Weights of a small mixture-of-experts language model, trained from scratch on English Wikipedia.
Size: width 768, vocabulary 39351.
Experts: 4 picks a token, a softmax router.
Training: a variant of SOAP for the experts, 763M tokens.
Below are experts of layer 10 (counted from 0) of a mixture-of-experts language model. Rows are named router (the router's row for the expert), gate (a neuron's input weights, with its number), up (a neuron's input weights, with its number), down (a neuron's output weights, with its number) and show model dimensions 288-383. Each number is 128 + 24 x the weight over its row's rms, rounded and kept within 0 to 255. Numbers have three digits each.
After each expert's rows: a language model's description of what the expert responds to; "raises" lists some tokens whose logits its average output raises strongly, later layers aside. This comes from a sample of Wikipedia text that the model never trained on.

# expert 34
router:152139122099109125100095158138148117117148142143121121089106090157110135110133159107088130102146138116185116122105135118170145062128124114115153168148160133157123115127163095156114157126094121129141133134120165117149112143106109097111132122108131134109125122085143160116108108156123178102
gate0:106107115114145129114111114139068097165127107125144120110148103169110128105163136134142118088178073134187082124148106124113123124071140190134180091141104138146137111147127146123120063121124128115128118150105160124105141158130128133071116117136163136121133079127141114119085170145121156127
up0:074128128131144127127086148119128126133111124121128143104112156147156156091115140119144109101118110116107137169133156150097154116136149106145178095110123111128123092145124127101161107143120144122141097081112119112135153131151119132147115142122122092106117107132129173191097120121103118085
down0:082123124140162142142159126133130110128161129108098133115116132195154125149152109130138131162128119130121110153152123169122127105165086142149150156142115176140108192166097080140165180123106163148181135115121115126126119114120117111137097136145123160103109088158116129114121086168125131153
gate1:119095131129066141104147118122136128140106137122124100142146162176150121100126094141105162132098115141176133123139124106110169080143117133156141110133099121135096119166096174161151150120149145126108176144130121153182143134109122111134108131129120171120164127149101143119143109122159081131
up1:122115097109162180096125121120121085096116152126140137134120182097086130129160108150142122141109125131142104142136133118082140124160146134128134153117153105119122181116148139161156151151117087088130114175138141084137096130181138134117103126123140094169138149135141097161115109124102138140
down1:112148112137177155114127127135132113124090154169110142126152125108114147126160120108173122167112129158122124058141128082100127145166110129102069119146091131136138138104150137173098138145140118119139132097144150165183139153131142141107127165090141116154136139096123126142128089105194115110
gate2:171137148119183102161098120155112143131130103134165118134107115120141138122138124120145106087111165132091146080148145126132135161154114173116141121153113150143149162129135122178114099135096137176069138140152135107094139139095183142120105161157097121135110119098116107121127157104115103143
up2:112125140129110119138136084127131109124130117119138118165110127066133189092152102122159107126105122185107113119103165130111152150082155105123151127097118104100111102118142128130104115104145146108099100116122124160159141080155151125118146114087141153091164128112167175136112120141107148124
down2:140117107130083125136114093148137148194127138168133126134148114081160143095112090100146145149156118120145094111127121123132043099121145124118132109143134149168135108157123119101082088152159117120121138139135126148142129106117145155116076131162156088152181140136108118114140109161094160117
Description: Leading digits, science lists. First digits of years and numbers, plus infobox dashes and table pipes in species, protein, drug and episode articles, such as Species, Episode.
raises: "9", "0", "6", "8", "5", "7"

# expert 45
router:132148166086131118100102149137107141147117116097110152126110096130117103102144140072125120127100158100167093107130130097131127137148130152135161172149142157155139101151117134134123128121128140106142168106119122103120131132111133161144113120128131164125147119097133142145138089149119083152
gate0:140154151153177096144084146088092128114140116143128141153143130122174164157108125169149105115146091116110130089156145102139177120146093138129134142130156103115093099107121086139160099121144115126127127086139139138157099132130146134159114144119117143121143140144145131125136106123107071129
up0:150149124144108137148095142146127137096118155120196157124162139115153105111139150119111087099089103138111117180133132150162104177145151108131107144140102116158145153121079108145152094126134103166115151158133146123150113136170115117169127138096129101177148106109112111131131127145145150136
down0:109097114144124144140167146134080180113097109130106093132161138133128151107139127126119088120127134160172145114135112092111166110157114140153145072146129173103091129130121122118149122118183164153116112149115125177184123117151141142149075108148143126160122133153108151133149138085094142112
gate1:124114137137131098137103094141151162104159154146115109098161141085133177163169142131085093143071135182156126095104102142147142068128139090110167129111162128142092131135050150154131146151127121151154124177177101120085107150092116120124114136153136120191130120126150162144120105124127139134
up1:119120124140097131166108083103095133096118132155083116164170127109112144133170153151138141141099108155122122118129111154099125116113137132163116090159145126116093086132095089187156121138144121109142127126121163180166121105137114112108140128135156130149126097099095121114137133168115165140
down1:145150131130101157127143119115105141120122097122151122126126170158095133127141147128099174141156124169109163140130157142141132118112127146134095157111141110185116132139123189124114135155127093152143114122116120123120132115135150069136132114106157132143185146119107092095152113158157105142
gate2:167127122130157167139114183098150156110090147153125085107117174115083111139121143122095148129109145158098118138142164162147107157115170176173161151120109116104153141128141137111123125071135179117132105141121115120131173145062148105128130160120105112131108130151129121131112140081136126126
up2:157121085141116122154133105139159107107154181118128165173107070104143131146195120153181159150159105146105115107154107110122154125144127130094121150113126128144163136144135098113127156122113115106109139087140144111171088130137156165114138134098119097123177127170145159131161123114147119147
down2:108125141098139133108137139109097137124147168105117099132091099115119125128117174159148148134139148142188138166074150167118118094160126146139127117143112110158151160105139100097118178116128175080130126134140133128168161138138171153124100143160092121143154117134156143169146140084150177108
Description: Commas and clause connectors. Commas ending clauses or list items, and connectors like when, if, while, although, before and, but, the.
raises: " and", " the", " including", " but", " with", " which"

# expert 53
router:142130115088108134127110081175129132137142116138150155107140120134150083135139149098079123135082125151164082139111128095158140135165174152159143133134164135130153102109150126142122151115110137157107123090121117071107116135131171138109143099093070146170115133123144127122161151161128114153
gate0:124151135131185112110137092093139138169119146090145171120142124139175107091156097103122113122117164148131143118143099128114079146142129155092109131102105116127130128148151156128154097101163121122118076172111151126093106108115141155101154119094149155159060164141136169141134101110044174142
up0:128129094090159135131133119174109181156132141141083128105145155136157168144161132126133133162118122084136115121138127124115175122116113110140139092118147132104148164109123145129073125124142123125164157126140169111067119105131155090132140111127140107112165105144117104133119167112135167154
down0:122138112139143098141135136164134146132169123112145146104125143119163151123099096152123081142105135153102100101114089157145149113111180129167140108139169147105109108156125170156112165108130129140090124109173137142143132115119154135171106119150104117102124109118130146155069126076137173165
gate1:133129071133166138169143131143128134094104133142115160107170105140117129164115139134122119107090111116110102149185167133177121115122166142135172160137118107099146128117091153126138136132126129097122161136139119122141087166161127128122199117122142135139084070145161140106138135150081077155
up1:137126158084119107157117127155130140168133123129148109163084108108097119076115188133125088132122114109129143078080137081111162117149120124143169081151130115113100144156139165154105122078089137165158126172099118143100180153131102096117138124125141120093127117136129137057143143112082094153
down1:098086116101130144146163150162099151148168158155161119144141123136112146134137121129142098142110086166166165139136095087140116149129127161134144134100137099107119146112147126070065139119131115095120130149110102106114145131180150111162177092158082109180155128129134108125169127127099120145
gate2:115161167119121168123120129182106171106152133121124085131145137156131118121141104149116137094129116168126141110131123119144092125082129148190165112139117096122102106155120188133144095093105121121122146123135121140131116126138170116135142136090158111114113201087120157139150129163126118130
up2:124112107112127147128131105136109122103135109170128131132110094151112102148112107133122129108113117134129126129104154125177069114130146097170155165139094139157167145145149142155064098108092127172137142133090136102114120098137126107128136111132135124123127159115139082119099104146163148104
down2:120111139100109121097093144174107102134117127105163141183106125156113160130095136112101118124156120143119130114165143149130145116101133114168119146110089129149180140095134123110122123129139162123167177121123133156104113110093096162125113129122117110139114136093096180133110132091101093134
Description: Months and institution nouns. Month names in dates (March 5, May 31) and head nouns of proper names like University, War, League, Theatre.
raises: " ", ",", " (", " and", ".", " in"

# expert 49
router:149101109109126100151116124160169141145109142092117142149156115146119163116145126132110147127134110138169111138054134091137148143127147172128163157145156147133154039163139118132138163124117141115116147091125157117122103122141156171131101118071082162146144127081153172138123138149155125118
gate0:137134116108075113146097121136114150107097104151108085150116167148120104145101088131137106116175129134141143144093074103143091134089123153149070121163113160129170113126143129126129149128082093123118099112129104123127145146092124106120146179078142146162100113097133112095153129115118102117
up0:126145107125145145147068122159063133098164145100146139077106141120135116169148201146154120087102123154098133125096174164103207142097115133108127086114117122134134138105140160104160145133132152121138118120134154142142161110107110184103132110113094136096124151129134119117102128095116091151
down0:104106112127181127147152154087100145106117129140165143128111145177094117121130166094142144113135120095175142099114113150120091152167093118068076101133125142103138085094101126136111128148117130126138100135099137169085156109116128147103135145159144102092136155149110139166118138100112139131
gate1:127114139142114140101127106101126113089171110149110124104115091125109133136161158080126107138111145107143099123122098119138138112171122138134153155122144149121153137127100155173154158114129138135165142090127136123108132156137122118141124132137154162130152129087172121146151144197108105103
up1:139087140102131126198148099149178093147137096151154110130119119138123130138154150144116117148110136124128095105103113130129102117130147140139137125157130170080187131148141134087127120126141170151145130130106120126130089135105127148087121158147109146171117124083131112151143138126161142161
down1:076147116138098126161107106125189137135144148118129130143147147116158143099126116149118118115099119125184130134135085132103104144092152098083118156121125124129143150075132123109097096162083095116158108083150177134114129118131100092127126144149114123169118184137158114154110113123132156154
gate2:102091111080099118111133104108115171092131128172133148107095134135133143096083157163141127121125105116106153129151141123140099156161140129121142136094135125141157116137144142109119146143137106148101124136150153138135112131120107157139111076136096113103131141117137171152122087147126135114
up2:118134102127106157104117111135132124159085129112081160157104092124152110106146134118149133082126148176108087092096127118069176137127138092106106141127160156146147094133140128090129139109132161118112137120100098172111165154109098109100156132141195124143095116124080126141118125122110127155
down2:139152138116144135131123131168107122159118125132121121134124127132101131112134131124150129129126123115120147108153117116114129131118122112095137126127119132148097133112138111076121119151164111101156121114092120068162191081135138102125140102120100147148099120170162102126152103132147116155
Description: Occupation and genre nouns. Nouns naming fields, media or professions in descriptions: film, television, singer, footballer, politician, guitar, rock; also ends of species names (armad-illo).
raises: ",", ".", ".\n\n", " and", ".\n", ";"

# expert 16
router:104148098136143111083078167135153117072149139129110174109132144161156101104139147103105080109103101129147127108100146099123146084156138191117164153142157129103107158137161098131140152127075169133108134125117107119144117106108107193105105111113134165115132098119154161180129159131144096159
gate0:134107132092172113087156099153141123153123110121126117141154136094134110120069120125176131151124080166120189105208105155116161141135106121103118153167128129156120138133138136086183156147132108111130140147104141123107126091181146147140114149151129112132139110132092110121095087121103119138
up0:153092137098118120149126102113074162111159153134077131135119069111105156152148119115098146156115109168124142109152127176139113156120135097118131112138144141108151128129062151177116117134123153156146143108109116092107181125155154117181094142142144141116156138124043136112146138095121131155
down0:128138121165128131171094105141124135163138149120086122120135109131126139143155114140101139117118141106115129097164105176096130121119106106160142140137139123118132135117104142168146122156135107106136140160124135125134133100101123103167143164108128115108110141100112110121133115140142141154
gate1:119142130093118157141145142147141115150118127126109106129152141132123106090136116137105110107095194122120101131125173142149151136136130164125120126103163139165106098116132147122083132113150071114114127122111147144116085163117110112131117096125127125127117126106177131097090144095133104112
up1:161118099114110131101097161140132100123192119142114133133074154099138071108098131103148130093163121176107159128149160111126129111108127128078134114126156104114130122115143107113101129104160137161110144117170149145107154094125160127155155105152140162144118105139109164123080132120179138123
down1:129104135139143111141092167098144143147161122088087119115098114125099139110126116121107165167120091151149135147116099067159156092144101126098150117119103094131147159105167136150099127143148151124084139166124136094145162156125093082088140148188123161155126100109122095126117135146114147107
gate2:128114125133155141137115084160133120109116145111153146126192128158119127138116104143089131174144072106126119141125155140122121144126118131133171114151093105153151091168107115083121130138155130094148086127078123159137148120150141095104108148148094135085101140142109113157102130092096144103
up2:105140112118121145128132165078107150133139155049145185102177135116100134141116101118098093185092081139134177171111137106131101159134144126108116162084138164157124116122118116121138119093106093114118110161155110144160142109117110156169119129106140125156123145103077077139181138104129158132
down2:155115136113123165106153119075126125160121154088102103114147131123114113147125127104101066157108112130107156123160197139136084092124109121144104134122128112121132133140148137117134103147172123133154115129163114146123131151147118147119109126132148129163119170097135117135124123089136129091
Description: Pronouns and relativizers. Clause-opening pronouns and relativizers like that, which, who, it, he, this, often after a comma or period; also foreign-name word starts.
raises: " was", " is", " has", " are", " were", " had"